config.yaml
n_layer: 11
d_model: 256
n_experts: 12
experts_per_token: 1
d_expert: 576
d_shared_expert: 0
activation: "swiglu"
moe_layers: [1, 3, 5, 7, 9]
router_score: "sigmoid"
normalize_top_k: false
routed_scale: 1.0
balance_loss: 0.00204
balance_bias: false
router_noise: 0.05
router_bias: true
init_std_router: 0.0209
lr_router: 0.000773
n_head: 2
n_kv_head: 2
head_dim: 128
vocab_size: 32768
norm: "rmsnorm"
norm_place: "pre"
norm_eps: 1e-05
positions: "rope"
rope_base: 10000.0
rope_fraction: 1.0
qk_norm: false
attn_scale: 0.0884
tie_embeddings: false
parallel_block: true
init: "normal"
init_std_qkv: 0.0302
init_std_o: 0.00645
init_std_up: 0.0302
init_std_down: 0.00322
init_out_by_depth: true
optimizer: "soap_variant"
lr: 0.00418
lr_mult_up: 0.69
beta1: 0.95
beta2: 0.95
lr_head: 0.00753
grad_clip: 0.5
warmup_steps: 200
schedule: "wsd"
decay_fraction: 0.456
decay_shape: "linear"
final_lr_fraction: 0.1
batch_tokens: [65536, 131072, 262144]
seq_len: 768
doc_mask: true
train_tokens: 526100000
steps: 3814
dataset: "wikipedia_en"
Below are experts of layer 5 (counted from 0) of a mixture-of-experts language model. Rows are named router (the router's row for the expert) and show model dimensions 0-63. Each number is 128 + 32 x the weight over its row's rms, rounded and kept within 0 to 255. Numbers have three digits each.
After each expert's rows: a language model's description of what the expert responds to. This comes from a sample of Wikipedia text that the model never trained on.

# expert 7
router:154066103183157107140107177137097175113135103142164162096143104214109141088157128163149122134094109080124148105044082115119143115128153117141115116058169101168093126079131099100111069089103114
It responds to: Foreign name endings. Final pieces of non-English proper names, places and clubs, such as -ville, -ić, -ica, -quez, Angeles, Francisco.

# expert 1
router:091143084126154068121110133125132106098109136110065162135139104110101158133109082137124202183115116149148142142159034155083184134090127139122057071108108124183120142114135073136154143162169153
It responds to: Predicate verbs, punctuation. Main verbs after a subject or auxiliary, such as was, became, lived, served, announced, plus commas and full stops in prose.

# expert 8
router:140128098112147094113141135093148193087140127165069132086067161141143158124137100146142164148143057119174095129114141093093140109085139133114095097123171162158142090043145152142125132124096126
It responds to: Institution and title words. Capitalized words in institution names and official titles, such as University, General, Minister, Society, President, politician.

# expert 9
router:129110195131115122112183170129191202111121121120133058139159114114151106107117136118154207154112124170129163107161168148071151093145126089156059142076178146121116119125094138115142115113159138
It responds to: Common nouns after determiners. Ordinary nouns right after the, a or his, like season, case, work, deal, contract, population, team.

# expert 11
router:132120124087178082159142160117126186111189153152131072112056102130204067132130088149160187115099110159135119152179146189133129101159130099166121138103061117085095078127100095083064111180148132
It responds to: Name-initial fragments. Second pieces of proper names after a capital-letter token, like H-al-ifax, H-ing-is, U-d-inese, and initials such as .C, .A.

# expert 6
router:097117212191183072162147108123074154119148153131149099138075143085151087087144093148116159108126157084044193100168114124139124174206153109118131094125087139096082066133107048086115146180103141
It responds to: Mid-word fragments. Word-internal pieces of ordinary English words split into subtokens, such as exc-is-eman, dis-or-iented, unp-red-ictable.

# expert 3
router:136074122138136162151158194113145124180178130159146138085129134179148174094130063098198126143137136100127194182116131199118126127048125108174121077163129145068126156070111086104117157050163167
It responds to: Determiners before nouns. Articles and determiners like a, the, an, its after is, of, in, as in "is a village", "is a species".

# expert 5
router:067108152124146127077106137149129111170129124069174109144129101224170088096107135103125167144101108136125137084110122172140126110119141119148134087130145122131114078070089084100150143154154220
It responds to: Prepositions and dashes. Prepositions like in, at, of, during, by after a number or clause, as in "61 in 1961", plus en dashes in year ranges.

# expert 4
router:060134211085167073149211139074119127095173078146146117132163128132132108104117111137111100149158104096127154095156162164105179174070113046128107015112133114156135166123170091145074087128148132
It responds to: Line and heading structure. Line breaks, paragraph ends, == heading markers, table row ends, list dashes, and opening quotes starting article lines.

# expert 10
router:137099150127150196131118163074093152098157136171162038143155108166106113137166164131187158176095057089108149148166142090163153133139158092129122155103174131167133093088070126124126125174129178
It responds to: Conjunctions and relatives. Coordinating and relative words joining phrases, such as and, or, but, which, who, that, in "Leading or Supporting".

# expert 0
router:082113137110166101148164161132098122174167119118072147061092143229113086121091065090124194115060120116119145104190161133107155143115135109152087068055143177155136068104118154117096110182117144
It responds to: Table cell separators. Pipe and semicolon separators between cells in sports results, discography and statistics tables, e.g. "| Win |", "; —;", list dashes.

# expert 2
router:110064139152146188153147165130191173124111050087096122126116112122167178109129094133129145148126152149112129106154087146141182125166156132114131115110108144185066065133125118083122131177190106
It responds to: Numbers and year prefixes. Year-prefix tokens like 201, 199, 200, other numerals, and spaces before numbers in tables, scores, dates and census figures.